python train.py --n_layer=14 --d_model=256 --d_expert=480 --d_shared_expert=512 --activation="squared_relu" --router_score="sigmoid" --routed_scale=1.0 --balance_loss=0.000136 --norm="rmsnorm" --norm_eps=1e-06 --tie_embeddings=false --optimizer="soap_variant" --grad_clip=1.0 --batch_tokens=[32768, 65536] --steps=10946
Below are experts of layer 4 (counted from 0) of a mixture-of-experts language model. Rows are named router (the router's row for the expert), up (a neuron's input weights, with its number), down (a neuron's output weights, with its number) and show model dimensions 0-255. Each number is 500 + 25 x the weight over its row's rms, rounded and kept within 0 to 999. Numbers have three digits each.
Before each expert's rows: a language model's description of what the expert responds to; "comes after" lists some tokens at least twice as common just before its tokens as in all text. This comes from a sample of Wikipedia text that the model never trained on. Tokens count by the router's weight.

# expert 4
What it handles: Coordinating conjunctions. Conjunctions joining clauses or list items, mostly and, also or, but, &, and the as of as well as.
comes after: " and", ",", "s", " or", " well", " but"
router:517518511483508513499493492486509496504536524523505496550480515524547478515479476525486479495501474503454516492515487507519487556492536536471512585513480552494481461517448499484511551480498523532493548480506499505535493502497530531511485511485507472429486566502481502561476501435537491514478525486537553526513488524505499514491474475511503493504524517509509482526471499496465487498464462488516483448510490531530519527516478523534509480508489458565488513494495524505510481490488493451549509531478510485482508512485506504501485520465468514474552460481489549522463498462479468464497508490514531501525507539544480511484473564523493469526471520503505523499518520522520497534487494443486508498497490495491494464489490519519517531537492524509506492500488482508503460512532493
up0:491519492514492497447494520527514540509468487519492453529476514494473506534512551487471520479516507437512455486498491521523462496510526505487541511474530519560546531531511529520508490499505498519487492526505511501508520532491519489487510513490482521473509488524523532534516479528496519470540499500487505466531498554523486463470467498471489515501457537513524469468498528441479531500504470449513541514521520459481481523517516523472532496501499443533527494519525527504490534515525462473557471506493509488492509501514466503452511522495512500501521484571480526510517507504490489546496495539483491545536438494499527489475487498488530510512479504539498483503506491496533523467480504507533494489540544484499484506502473515473475469475538504496434537494517533507545486465463483
down0:496477515520541511493464508507477519493508490490478520484524504540530486473487500542471495509507501553524524505527508505513527498520499526522505552496465488500485495496509431493493492506497495464515503503471476495520515510460498476451524505468459515498507535464453504524495456488501443492517521498516477497500493489512543514538507516548486477513508487500506516492483492520506436504460544456535518482462453468478515500479508483503449507470530550476489500494459528449510522517522523500439499548475518513517496520505476501535478476500491517475514481479510454467490504544539515462547511489454532496536517561521487496512482478517506520501481535473492469542504517493512450544502491518454528477539462499483482494485512529474538521492510461521517478510437482487495477471508492
up1:480485496505511500505490494539485491504409520447509536517512523510529515461528546500491512468556506470510485531478498505486516498526510518473496493499509497508530508557523488468476488483509514537518487514517466516552462486541503485475521516474503539522549479558513483520532532480455480541548541507515471524490480514505517488509505515528476506497521490504505465489503540462499478518503476487519504523510480507540497471467547542492507491552470505536477448516501517498529491499481481507502490487516518517491526514485501514474517448533457515471510492507519521524476511472475469482521489514509510474448484478489477507529485510545463509481469436495519556462481496465507546517446522521506502491523483467499519492494495559500525450505520500500519455498520513484486484487535511
down1:535514481491525497513534528496538513477564477462473503562515496483504479493527549502527465510524538459478516518504516457555496546479471484483482532484488490496478498498525524473493547478476454475508480527481507488481491525434524483458517471480481454506492521489517465499552448472511485514466526482502485470493476488466487478472520453517525478455494519504526523543482486545469529513506505490507537490472462518478500459477512506466521513511498522522514507472494486507534504514494488510477492444491483488488496509514503541496475508480516523514512487543515518551514505515457514492518461491505526495474502507495525526515479524506512474495486496522456513489494519444492533570488503518523496450516494501479505476503493456526530475484459534511520481502514551502499477466493445
up2:479498496518490552524493526518492479463479482536495489547503471494439505490501481544507474511483500507537506521491499469478512481522480459520498494524527483532474545555476490469484528547518465487473501509532464509479508484507536541497499490532484491504474469530479522501485495487469499435495504495497463469507496516449492494471471504479468456473458493493516516461446555537470457531517528519467516483485512534473504523463515488521479506507481496465495522595504501465498484555534514505525478473532479491517501479517524501541520522488459521497525487514531500485500526476488503462495532482446519493469512467487520461476479507433516495481472484492501504493479526500503507444517481489479473509472514520515515487467499496515458512504465506522474512498507486555491516489494507
down2:510532486516505490503509474510512501474544485515489568478456482572525502472503529460499473466486485511541483531475442490521481513503513537465487451498499540465525472495540504485498506483488539544503500469471488461533491475464507517479503503518507493510496527476510477492473535514528500491473493488499470537508527543535513496529523534471564529493526511502483456499505428494504510444486491469495513501505495501522477527521468469521529489482511488485511535508508479520521494458510492465493510508483463500502502512490467488495503518486547488466521486487497496510486490520485464509486480557515488517502519526517512477545494502527460521474518526537519477518528467529497500524491516533492538511534503516505517516529449499455465528517531492517530450446564540473506490526469494
up3:493559494467505451478538447515507544479505547480540525504492477498492504549507532526504507493540509469507546526487507545461496485514499484474466458572478511530490497497451522453490490489524471494487509514509486488518488462512523510497505518462514480456519530500477502493516503499497554507540502482490501531531473491483497531464500483476531478492512502456504533493480528489526475550456433503454498505474527515526471497495489517492472444463495522497489465472532508531489492492557487470452492501479520491471476516453453475458471532529507521494519509483475492533470486494497487445519462519500477534493526491479485497500522471484501522496515477539470504513485491469469501458514526530474487482502513524464454482504494490475520510488485519502489506509487518531528542516488511
down3:492495495503504501483513540534493530487475493501505504538472495516501448489493463510524466531510464488520461510491465494517549484512543478523478489501457490507541485514450491546511452548493458468478489506544555533498500507485497479537501536510488570480520492498496474524472474512519466535484406504509517511533534507534524478497485465492515499505478471514491467490540517514509517529493550519507481472530503504506520488470501532507509476460510464484492482539499500502451502502523495497510476473490520529511542502495519504519524462527488426485488493475496510526540497522518481499523483451501449526500464549471512515529461504479473440502515461510510510474500512486474531510488526498487519501500528484466507501527520507471501478499465495498526530502532512489518466468449493
up4:506512472469473475480483502482504457463463515474515502516487497477502471531492554522528534492515542482476471482497481552498538516513490478512479536456490509531503474504495529572472469498478511484487476484501498457494492481492475514500493542460518501498473476472474489486510515492492559479502528525492502462558457465492544493523497508512490463504502511553510497503479496513497532487474497477489492505521494521518501482513484525526521482534472488512477517509525510471479480494543437502519505420503506532521483533500504487470532531455546509505494491509482518469503470487498468471479512498520515473530463478520506475477528524478549532530496456501485515537533491500499497519480483549532530469464498487486430498504528474457525474502524498499521459500519521462512553498479453
down4:528467488519430527497477525493519505533501494534505498518486465504479520451530450544505490519528479554505505499483519501476537511485505497511537535469453495510512481483519466484485526483517470534523538503501485515510524522487535503538494465506455508518514545538527494526483495455523534532511478497503468471453521541488476477467451426528494528494518525515504439488493487497482482526490493504472498494477515473523490506491520500492445518504476501484544437494447518505501478487493495501499509508494539471479499512513499535501499533482491488521522497506478489521519499497518452544473468451496475525529491426482489484458518567482537492520495478492507546480482509493503524469507506531468528505498489515486520508481502510484515523523514529532479478465514502488525456472509536
up5:497514503508517510547518505547494486483465526514532532515549473453515511521550520493488481465537494538504478482456527510499512526476523514489538519525495515494472453515500497476473555472506495509508503501487463506499501498496512498493509488505504462522469518536478527506533450472442444473534486487510517503454542574553455512519478526490529509514489503538497497505460523513488493523476506512518448507493513513491494551468496538538538473466511482502475503478486512511557495510496496516495503519516551504499446518512508548478495526488490496556516462492486464519503525469541486495522523470496520486500508527504504509524502481510510539508503497498522511501510509488474518472493507466482491479499464482439482492451504470566510471498508483512535470474499463484451454513482491
down5:498521479494517521492485544507476518483514480518473455528498506519486518495501537532483508502529523487509512481509502514498462501491485497492503461518546488488513521497538507529522504501488512457494470445446468514473502517448530474521477485524505530457508496502528518477521512492539558479451505547509510510521507478484518511433492475510498531508479491460469479505500482497512474527505523523510514506452482530527534466487489475480521464509499509515448494550475495503488496525504452495491508486500466540558521476509505524544556452492494525501520490498518516512492476508445549497439523494534474460507538511471518502488455485526464510456507547509508516463507494494488522506487510497479500439459534485503479527534486477445501469513483495489484514509459542526510544499483529
up6:528473506504499476504530515528528508526453533479483510511493522539485521514495488551550505522490564494510525527470495514504454535492507509464503510476510464526534491493480487555498568499487482501501510499516510457515526481478487535487501505493514517511508488451479483478507483481527514519523451499519496491492500475492513502464520496508514537540512538529495525536565462454531489504534514510533495542484499545511536497498460486503459493493469493458459452486494509485472510513486505543553462499492500490504483478487517525511541529478487569475514495486496557521528503513502539511529535504512495519507488472508485536499462487528528533475488483497486501478490478497474506434467503498502533514518541556481508544528541527494529512511473480545472512476488483523465476499492503
down6:504541464515515515478494493469519525481544564511517533464487462461512474500469501484490500505519455496514471501510459484459523502480478464487488513550466523516494514497492499505517497503501489511524485515531509490539526521486474465512483484545504444464513509510513519555515549482465496479507569521489486498518487540531457481484499473543476485453498543510496513483487533504487534477480475490483489476527507495502530506541489504456487494526513497502523517527514523472527519494442438486495481497507487479489456466491507526462495486491479448481500480486503471493441511509464497470489494455490482478475515558496547499484561523494538515505477511530530469517469522518460479519552469538508474522495494489512486519471512509521461520509483494502531486492492474468453491501525518
up7:527514518509527475521555508501518507484532505503470535491527524494511441493508526512467462503475493525464520459485445499533496438509534501501474497488488496449516511526481479499487498553512425500480514531536512535537511519506512468498500553490502506504463540502517487508548494466557472537481490521542494518517501517545525533470514506489479507505531484483540488505517488514486517493457544498450459498516453479533504521491498498478504529509467511519516480493520528503475475457518523470500498512493487477494498478501474523525489559471499491530475522485481476528483486510536461503533547532528524513484505504522460521489458469486492509511494500519449499460543498492522514504485463464480490512463479502514498533520478509511544513483455487510500490487517502560502459538493525
down7:461493521501502492528464509499498516531518532462522479531468569487499465479501489519496519495484527507506494547491505503537487494507548542493517491517472467536477533515460500510502500511543539471459517468439497523539506511524548494528487500516472543522532487486522533511525510454472548477499513475508546527453492511466535524528461510434536505482496477475493514543470514509539554518515503500493507469503522521493418452485508506498497476503494510508528500542468493509440455545527492508495522492526476506473494471472509503499485501500506481504489439511495504517496505483483509488496480490492494496503492518520485505503497512504470523530462508535501502499493476521462515501486480542501512495480444492524531521485505464516490459559484483478470511517498515484509508504438460
up8:543462494536542517491493497531511463506510504559490492482490490516492518495504527488492500486518512508512531482487528510518482464482521527482509499484551512499498488538475554550522503477520479544485480463571506519486504510484481488493480500487480477575496488515503529510479509552556477483477527515471479495510531471496466502504514495502538467507593519471463530534466470531527496510513489515525522521544502547534462504537514499476483477469491482508502503494482485493491530512548482475503472508487493503476524510471479456475506525504465507465498512509502504517526502496497493520515515491483575495529495559494504502477468506446479486494508501527487534513443485493469509523556480546524482489498539523523455561520495468493510487523495516516483508501505469484534500488485502
down8:526491524501489502485500540493465512469503486526485539483510488530538512506485507470510489511477552465508453504510483464482539535516476479484520543482454517517500527478512475472550456520523525515468537544451528468513519522506523542510480505469539452455515520494528466498515453458509506526526501463530476484511513533487516515492461531493496483531459457508527486503511535493509495514496509465475494488510537487509533487492501515533498525491507506481473486508488529489484536524435474527524563483498533499515460531490520536485510502465563483501518456497515486529490491484497507500514496547475499511509502510506532524518477470536574536500517430502532500484532541495512513468462500490505524508499487513491517510514496469498476523498509507523541466526490532512454529514519496
up9:485523483462538465499503553512493495529508472512517460529492513483507478489500475525487513495479515519494487482468475502554527481525507489481508521490544512501497522489545493547517526502532483482522492443519520482436529476511508458474491494493513523519494500487524445472509492524480523445482518468504486507480485493498506476460492481486476518506492510523525508486513507464490493521444490508484518498476506521492530492499504524537491518511511536519512501487512465456548499501507512468515520510486506559565534496497494482484474497516507517546491488489521544505521492540541470515514460520517520512444532485486521488514500554485493474496526519501487523485504573475489502522507418459481503467477484505526513453476509521550538480517520469468523530483481517472536438451505491
down9:513515503504525518466521488489506518467472458535495514497527426519487530486495539510506499542512520477495546516467461485492556452517494455544519494504482521500470500503485502521472461495470463516476490516547486461524493517515491519476476512495511484495529532509536509496530528501517468543485532530458485514540496483454502516476488489473510509487522487508484517496474491474474540489526495470474502500508500537522524506517490501462536500476508519439504513470473503471499427537516527520475498481481540485440478491517495492504494498512481493517491492462464483495499420487504506503498481429519517512530544529491496548505472497492460477491513508495486473439528512520537504513522543503495503513513515494473487514505492493438455517465493505517510481499454469504513551516507535
up10:498471513533485480503503510514520524495533477469497488494461529484553507468533493531491551506518470501482554524476470511512538536507475528496496487558494508500505493482509478515494500516480522495523517507480468461485527522530525460521520500535467470498472484514463527466530475479463498510537474473532498513516512505490509487462507480444487507491514513476448510527494483503525547511512472478518536465530515470523573478521496499499519489471471514531555485476477479482529456517542590504476535520464523498461487489495573500483532519485498491476514488522478502520481510539496504519488489519461515454486495486481498504503460494484484500508481516507557505508510475518488474502524461512503502505489504503483503513458496449448490498510498428486480539459475486508476503506492491
down10:549475477566512480494531503526470492499532521522496510548522443512465504472504518509505504473475502495523494495545500505453498487513527480479537514516461467497525461527496471528534505514491471560470503453511505516479474468517429520511488487486473553514496493481478489501479445513472506485502481542505493490500511509543517529540473510503499484514505497520528441490510545480488480471462478489500522473517476511473500516534563504509507467498502516477473491552521459474516522509515488474478508501522477470457473472535489514527511456515527513488489493503503458516505477448493513511488535474540510503521526523510465486480545526526517524472457467498493471545493485498499537476539532502463491510494485506557533515509522524487517505493521523545481468485476473538499517505496519
up11:505485496522504438495532482453545538475459502458513469530483499508509524486504449501498493463499509518497458539510476499489533482509491537476528489503483510499526523496523468490504522512552524517512569483504476524508459486504485500520515559497481505462520502497472463495524518519497481504442505508477479519483497496509489493466485516483468510486462501504450455515504528513522532479446513495516498473534513511514464495498440497483486482487482492518487468487493490503519482560487523529512518510480505503509484503505471507487528515538480450530488495513486472477492527495519466485520510466447528516485533487502492512474509486510488488536529497467521474481475511539483505483470513455491571525480493543514504524448568473487458497451519498527488480526490457552530471505499547
down11:504505513518485523508479482505497493506512506535496526520565507513504468460542512530521523513445538511484464484485500470499538543516533472493452521529522500498531533462480507455512548514464484473495516477553447526466514503524503539490481482514508526475519478528523513511487491491471528467491485570465522504498506499507499543484515466498491489522512511526464534531507491469532501502505514513422456537473484527441495517467512528479519493516498479506497483486450526494468503483481517466505501512540496485502529527513513530522507481509505530544502474480527513532519458517529538489491489480528498533488463513498529450534501547531519504484490510512539485480524528527512522448486508532526462469482537530484491516503475526464529513486487471490482530517511511470501508508523456
up12:533529453483516495505475492492499505514484489559464513506444540469485522516518520498474464460547509503484490565463530513555490512504509512490491486482516484511511506525517524509475511495511461522540479475575497488537530518514520516456484451525471491554508482495530538528502522514516505511491505504508545489514519499502510519474504497531510488474492501542488489546523511501548537565477480474501494512504477539466497470495524519479494511450520513532488503472448484519517509531499494480514422524515482505486461527506526512507499495524519524483526533503510484467483509560502505455500545483516492492469466445512476487497460484503487503473485528487519468477538492461499498511476512506521517536520499523506479481497512455513538507515503484483514460526527550486477484506457492
down12:445519549514533491522480483493519529512472482517500482529550501481532508516522512485577505490504539564514472485497511551561498481503448464504473473515500530517513509531480491496508504524519541546504505524498486495514414488467516487489480505425506492480519506494526472490447524467483493503527522473514479498518485472518518484502493449490452540525493511466497515474492515453501492476542483540534480507506443512503494498512493499486467533499492483540481483533490461546515481480515479508508512518515525473490538520467481475468476510499511525519528504466486476503531497476498517502496491460507493507536465535519486490469512497485474516493528500521526530514458482484451455475492513545487535527479499512469494467505505493510532482478512518505475512454505497500454483507478503
up13:550506503456512501497525458536508500508498515513456524475505517490520505486494475471524452526531491499528491520478497479479463497506502493512530531523496521482535521503480542521463486542532519499471581510470495493521528516517454467550518484494517534498481483515494492512505524477479523507479452513493527512502513466528544513502489481498500529503450558510519463532520507511518518494523462490479510482540479500514486566509480502441493494528463504516498517472478499491466488528476528524470510520460460498508561473507491480580513493484527506483521551475479519478486504487514510530511494504485508443501500521486484505528522510485492441531500520478477501506507545471483464544488486500531520490482479464506505502514459470487538450454495484495513520486523500485485468547471473
down13:500511468509520472472544520478472495548487527462502492506539504500488479551505486520488503455536520471536490470488518547488478480472525485507446496537512511513485533528479514547528485498529491528490473532526513519473479523469483512466524508491500522508540504513476522461502481516501510548487523473510516470503502462516510503538488488497553523507477507520472482529536529494513513502545512479542484475505490549446455498469455492506527521483496520475503511511478464477513531483472424443514519511514516500532459500475513481507513488504456525484495480534557515479515497463460488555495482547546498552484485495513502461489504476517551502519473502533505489524453516489482500489512502507481514515489526489488465532479516531507523494504540489510503505491480506474455540469470478
up14:512540465541506501500523478489482481523501494515505533527486525501537486558484491529488551530510527506468508456519502484478524492515504521518438496472585479513510479470532530488444504505542495443504522490508497479491462533477531521517508535517513516510491480500515488524471541501501495509442470528553501522500543518501490493500483551461511504495524540529544523494530503541524518519485501488471512474492487465463532465477442522449528492494505492530477506492489498525503518474498521473517517457551491514490433497494514488481504483488495501493505488505495499480553513502493473515481511493507481491493499500469547481522449442514524499507512505516478494512517477477516521468492516476513469501468483508493548499501534472469505498552532532488494510451515512475539479513530464
down14:492521485490462535462498495521521486471486528484526483491488485486527550469524454506498434459503520507521474512488495512488511490539467505486498479520510509483505546540509489515519507484495485511460473483478525481498521451492491506489494491496490471462478508532496457499485497489557511524484494485491524485456437563542517519466516510527517464505475509497454482515475510494500471474512495536441499490517532478476516520525474463524515464514467549497510470503550499455501489512476516515482503517473516472456515480528505491466501483503437498478483545559519500525501480480478579538507507498465507485472495435520479451496492544477490493508508480472484472491507483485465552456520532494511538469488498539539481527497498489482498522514529481523506501511500509524493485500489504
up15:521519497493521510505537493522531516518547538486510478473537518533480517476484518528493489494519480436508462529522496496487514478508485494528493508489485498524502485494506503489455491497524511456488529488502526483509478485544471511492521463511517464542525499472514496511479491498494542525558544507501498512488493497483504472483458489522547440473522470517528486509478496537512495549479499480486512508441483511485496495550504531474523460488543423448461504480517528517471515514505474526518536526525531508511463499507497451501513478508494492476494510530501550443504495505461454523480491493535517483458515477515542512506483496531478495495477461487498485545530499461494500507445511514489493450454505513471526467475490468509461453493489510446486503508461460496473482473522498
down15:459492507497475473503459548506484479528465513493445524480524479470471486514504522483511510519485475540493481474506533489519537499489516497457516482479497439491533460485514473542516533523499440483496497513505500527504481440475503525556464524522509544514522515508480490486524504468494475485489443499501486500497462509519536515504494504508554519499439496501518509496484459488495500476531464490532524511501501515542475494452461503481485471492479519509500525546514451510507487476531513554500502527468488489493461480555446486488470512515504507514502455512506516529562464470487534479483513535479497518508484541495509469503484524460543532473504527511504508507499493508497461513520496472491535481528469480471491538486489544517520470485513493474506489462527512514508573484491495
up16:533471513485505475465498507505503522502516545478510486537519505477521470495527525475488520515552524481514544463479497506498510525536519514486479508496517469498479485515494505467479535510486497518448496501474520481528517506493491547521492470529524565511515506452508501497490483521491494500546562499514472517536512550511493514496510454514513493490513521507497527504471531505537516476495479510471510521496458502504479489490493467542482561479479495492502463486491521509477516506493484475533497493469533524486479477477502455503495482527495542546553503473531477541545507518547523498542493527502507576487513529529527488520491552459486521509482543498470497487512511498488507555537502465504522490505547519445471468505512489550542466480491445517497526492516526517538512512456533
down16:585480479464485513495549497543525535487501457474466503485482490538531517480484496494505502466459493503529485511446497494497547536488507485463491498530493493458501484465475522497534494492483473485501531444522484480486518533488494490495477519473506495450533484521493477498489514501498474483480446544459548528466488534527502481532483491516484499506471462496494544487513493502480521517548529489466496480473511501496512488508505469459511474482536504475531478477502482487510495457521514468488528482470507505474531532493489504524531520494530493465507497487513490491455482498471490511505540471477435495503436507468514505486518498553506479485507511472493493522503512488481514515473538521473509537514479476541503532518499547521430551503484528500517473478475495535474453447487504
up17:478490508508519516493490478485508488471474472557502540455502515520438501493536531469470488486483505503535463480490514491496494501465477514562461464514508460450492487460505498492498501502499493488481485465472504485539492473487521488494472465498471493507534461528521465507514497448500523507488481498513491514492483526470508494454469472449501513471531477499476513478495508496525517530458502501467483485492502535531521494533485447494461507515486511493530456478539470497507436538455507560474477502502487505487498503506483493527548507486513519450489502492492508485478497522485553477463547492515501487505506498511505511502465537514542468417484515491512493452535511492474478464525534485509513505497494432462513521501506531519513527539513506480500485510445504480488509441526499
down17:513485505462498481465539470474495512496520488500488439494499519524532470504489486524512521530494515470512528529453502492520462507493508471472529456510517507479498490489512533466529499496453501455497503486509467535531530523508471423467517454488544464470481490530439494525530525518518506434524487506502522491485487484476487519467517534540468526520520518451492516491486492517474487500497468524528529556500512473547491533523510495491533519507486512484536491517501469514504477475498542502494477503495480513475488503511510537466454557498485493523492523467508520541487499479486472527527460476467504477494551485502488466480547498501499533475525500489507472521468479517472502529514494504511502523486488472516508578514526497477480482440453521530527482500532489507538475510489517
up18:508494500498525557499533492529485489531537523511470486482493482536525499519530514512511512467488452487496471484510539479473563533485441480540505495479503505494536518499515486488468489504461535497498470479482509476520513527495495473519516479455503475492454503479478479525535511566531496489511539494501525490531481517480463484502574509571477507533498505516496508478557465547514465523521471497514493514540490495527534479516526526498488506446487509550520494478483491532483470524464555485480484432491511456497514511487500511510521444485486526486533493506507502478542508522504489505491525499486503476511486496485488503523458497469483475529483483513513469485454518508500493497480482523449509469509493553556513506520502480512542496513528500487493460515484521539478506467475469
down18:479533508461465510538499515490475473481547531467454487511484493500473512492545505513492475528492554507518531497525487524463455517500466541534508541497523533507455526453510519533451524503505486499484488544508528464497493520504514473449505534518519528497497494548538531508505495481516522481484484518497507536481525492489546517544439537474526446516465483538553486503499547517476486520468488528481479507489484520468501551494490477493507530494507494512494508517473491507469534486487505542514539534518483493467516476547497526495528510526494563505463457470509481526511460480475503547501493484500531488463509476508531517476508500527515501494508449522512510507512489490475501475514519489529448541474515483511543514452497493504500464505501478490476539484495498487522495474482463
up19:491485513454500469498509523503496504534502512522485522501490476497544467500496443457490505525497499499478533479516508513498455514494488497477485495480489496490513495521466509519507464524494558504511504539521528524532471494514484466520492483524486498467515521497453504487494534481510526455430494518513494488513498524513524504504511493501529472496504490520497452499505449486461500563500517521495448531523502493485522549496485499476491476535486551467471536457506513528487511525491483469496485527485507550512471503494480531524564519538479511454490521516516499490527464481488506534527453460466478471467457505543514535573497546456493508525481522510513491519529513490496535456482487468516508467536485470500478499491470540484498552514531478517513539498544497516503492443525509
down19:468488544544517498492481511487473509477480512518490467510487497476487491497535481477548476547482484485498502481485519504486547504472513512525499506496509484519490510488558496513514492490486490467514508497490492559538558513427500471530491515499510514512450519515516517500491471509492466514512516507456513486487452518465465512518486580498480482498527487471476466551494477473529464532459501476503529525522505482461479500522512564498511534466478527473458517525502523486488540489520495553546539521491470503487494489476493500547496498471494502474474505510497469509528498474514535486498501513516525493487534515458512467483487533518532475465538500531526542477526498484494440451527484528506505489506476443548555498486526503502472478504444474491484506520495490517487507522508494
up20:477526488511462499499464522534520518556484545513505511483504541564493509477495480501488495511500536535442517529502525455529497495522522462519458527500473486479478513489490550502501481454499494521463507485500499494476482494520454538492518507492501509523469514483455521486518531513506495510499496487485480509507596465481500515477506473554467532506538515503463515517502482487497476480506536485515531508510490509482447469498516475503478512514496513514497502517495523517493497466456540529422525489517512523491469504502508506519514513496476456484485471525526512580511506481504588514494511509488462515504530491500519497544509498485524503488524516531533541450503515548499502503503485485493545491475474518487476476540490493499460507458497512532481462494520502475523497450507484
down20:547460535480489509491515481504521468452518496499494472509505501497532518534505506471470473477517461463511524480480497538462516502488447489485528462534534557513460474506527520481485500512516486519547494549534511484518544515533539496496545456477475456503491522484516537445491505456493483503509499503524496480431508506480468488521493487461492510532482522473496488516504562506464504508502455520443470515548522503488514477520490510516508539505475479492472519485499489516479468544509478494550482504494507440512505507469493535471532505495514503489501535525482464435475511506506475483487531442538537459484507520517509502488494535512505517528513515441498506495474513480486494516485476484504493470525519484511503507442513504468522535523467509513488506532506521495522475520531507
up21:492546524467503473511480489476464512505502514543448500520484480492520527477535515482520512467518501501524488500518516477510492503531491502472504481475505489490508482476457493492479516528445478466489467483506484531483500513517501536490529493530495548501499500475445505486499489492516527497471508522461550509539515510515531518511515525520482516475461561472509504499508550476491518505522476487519524492547532527479487481516511536487482500523488521469487496467509469495503501468498491489488526503506494496529500546477487524548479532499522506496576568507495481518481510483520505492537503503521506548497489503452498462502543467532474481500505476509525453505524515508502544490495475507542491483509485492494548580476496506522435555506472534540485489456526495457524451511483563
down21:492501484485495487493546477513486517514498469543542489531474527503523482517474497525495524480455442476503483539492521550450504494515503532523475481508518489562531509508528550520452500522509505512513528519509562485562502541498502507436495494504489525500467494506481520473526512512500476484499497477538450508472449537486480503482525464475514441505500447500486470485503427501508458514521476479507487525501510503519489514495479494486461506497486464498531489501461517533515466531508506500548444492478483514479509502494490505504545507498509523482443491474533480436538488524518492512460506493481555471511497538506480476492513525512525490458524463529534501493488499503504499530497475506507534527526524487501476535484486519481532493511525518484546499537465498479517511495515469
up22:473522486473469463524525481540481491523506496478499469504514524497482486489466528497447460478530544448510488483474467553508534527479500521512532529498475525542458507477456509492474512473467474477506507514508522505481452511487512516473498521439522511508543512521572502504537447511528511490517487502467538495494522509534503528490505480511545486481502508466497532484542514485464475476502530510507513469542540508530447514479504524457507460513538479501498510521460503517458478479529468512468510506516494530496519500476499484473494478524499472561474503526499497500476496491494512532464486517503492535493475483478498477468478463506518513518537434526510515506498476478520486477514522498536511542474521474552502497505501498465491476483500512539481485472514498555525529459526464
down22:476501506492484512518508553443499498489492515535466499490495543492517505493485498501515510506531435491480497530535511510516521500501490508515476513450500531518508520541487449500569495492510519519532500512479565515530531524504516495502473455524473518509475492489503461540477519512484480527472513463512473559491513494529518516522546530472517509462440503530506480509509468534494470516545535479513484502498479476501569469502490473564492506458524500484505548513488510486485520506465502469526503453505541501472501519512516512522527510511466508503464525475517537513502482486527474474493502495456539528501531542533427497514491513477508478524523501498481508534506523487499448505498464467502487518508443512510471521529489482476513469475514485513477480489541469489494531538524511
up23:481523507474485501516550492482494484524524481491434491493506488466548527490519529525493460484474507518517486487501466480531550502530536544495510495492512467517478485496497444486523470480492452527439543496517479517538485519512525507486523507481480468492458484518462448514481477467501466509492494482474519477509526533508513492476448503514497510516531516427509468483496489516524459468503527485511489459460455479490532507487511506525517458496467496512496511520542505477510528504458505456522523509473436472494500496465470486493503476502480489512509488493486478524539527477491486478516508433498493538518481491503483524469454484486561502465501503441503479459514480482510506488491457465523479498506513486507493474473503522493562521461524508526527451516504503494521486479478497
down23:472504447488528492440479490541537505545508525497466487519458523523503470489520471514446495488480544503493490492481502512507455550478532487482509540533538475504463497515487503479491491513525537518489516504536516505469493480509454504536506498518504528524474491439495481487486532534496517521479516524471499501488498482518505469493467488471489593489454441498500487549461527521506536513491508488449519502490474512490456498518490505513508524511503509534551493485490451524496473505553523501482501491496526512533496513522492472497475500484532534453527474504461494466502518508476518477542470537506477486485482516470495475506500499514499492515473476505519492477488446509511466494470507520490501508496510441464496444483508480545524530503502437457475507494493530495487527482463510
up24:507497423488490531513494526481490498491507535514529525453506535562544489511525508493489462482492475445510473545476552536535539501481524491497551494526443483476463475483460518487543468495464498475553502472488504523504540469520503500521480544480517488517500517500495477565471503477447503482515518480479489522460487480503451500512483508523500516485470487498504503500504494499502554487518477466475490494528467518491546506485495492528525498503485555508500497504508506463505497485504522452495486446542509491479523542517481489493506495519463517518494510505550501519516509499497516515497518475505513509513506522535502569510490511513521469547493502498493522490529508491517542542485461545533506469521483493529542531541476548492488485480488528509452509507500485520479542511521500
down24:516484546547527488481496486529553488516516502489489536584517524477482482461488541524454494510542489504526492505487560490457463459507493516482503538469527509525490507479473527511469510498511539569532483480471485462494504525485511495508539465507473509498521506495501499493521509478550523472462516490530514506466525479489490517482509465471483502560512505512480510460506503425514484482508537515489546521498532518491495513506451486506495493512485458486502523482495524518535499483501504557501504522449512520463467472493508484494503482450525504512480473463483470523477446499530472484458485548525492467490467521510488489552508522484522502487517484482490469497499517528493472465503487488524550532484510502514454454517505505479524498487515517493474514515500525521516493501451507
up25:531490551513504503485520533560567456467530475530466480496521516495516544500492487538495481527527465512529485489519538514450510511471460447520488493511497463529499495502496469497490481511422514509504469490512523520512472518491487504480529496485509459436524483446472489512471494469533515495513473532514514490474502534485487487520458546495474520535502474507500503488540502497438515531482505522496504513492499492431502510460479500487491507485493486493509541472512514491500470488555528512433506517530526481521501509485490497476543520493507469525480491506513526515491499469518500478492522514514484501473538519494500515480502486475472447512529480512546538525479517474500497508543473499574473506475504484467502479471506478463486490470511492490528497469471527492519503458501548
down25:485492475501497474480506458483499520492475524503538496530507541529476510490501456462471504493484516556490475495498503463510461488467519515537502501467527459487547518480457511490454500475544524506506493513527503481515501474492543455478483482497530497535544521451528506470494509514506491488518490483535498543539483512521479530514507486467530541467463458504503455514507504513527488542466492466512520452502510507506473500514478466513467471538486512538527511513481513502487513469454503491510495494534496510520507459506528520492502515515466531483492507500540454510524527499500483539492506469548500466524457526546544509517506500465491550464502529485492510515463455559503479551529491465521513489499512507503489536514491523469537536518545514482448521496450488532527507515510533
up26:489476515546462497511469509498469507472511514514468506548471504493473500516517499509456490509499521472499534511507444488504519521464535476544536522528521523497477563482496521497503469527522498499483486466526492488474507496473471488523453505495473515478501464516581480504517446516523496463518480490518479506494481482512489487533540454502502501442529506480500468540523502526482477462524505495510451519535474540476510484471541512485526490538536479518479488504490442485507491496498506545507488457481501481474519482508536516478438529481453474456485509496489534484454539476499521535503480509511465523493511478456528463499482485511550492466517455545497488501484479513533471471468491545492525497473487501499495495493510476528471469521485512514496466554494480497528498486490521
down26:492524509558541507536508505486526531527510526506557465524473469495493536518507531456499516441484462494516498452523475482481467504512497495475509544513486510482517471500525511523498502455481493505454467491521486477473526474512521483468514500493470509504521535539480507492491495596487486491506477495504504502481517527529489508479461479496498483459488518499521566576555447492490530508505491545471493486514541532476476494525524491487536466481477509514472460476495472507540510526509507506497504457485480486498482505502426502503503481504468533518504463507508450522447487522512516492487493496514461520534540479514492480500500519491489517526492498536470466532499497494534522471509501480482523500501476495501467494507457516501484507508501440499533484521499501466466500492455541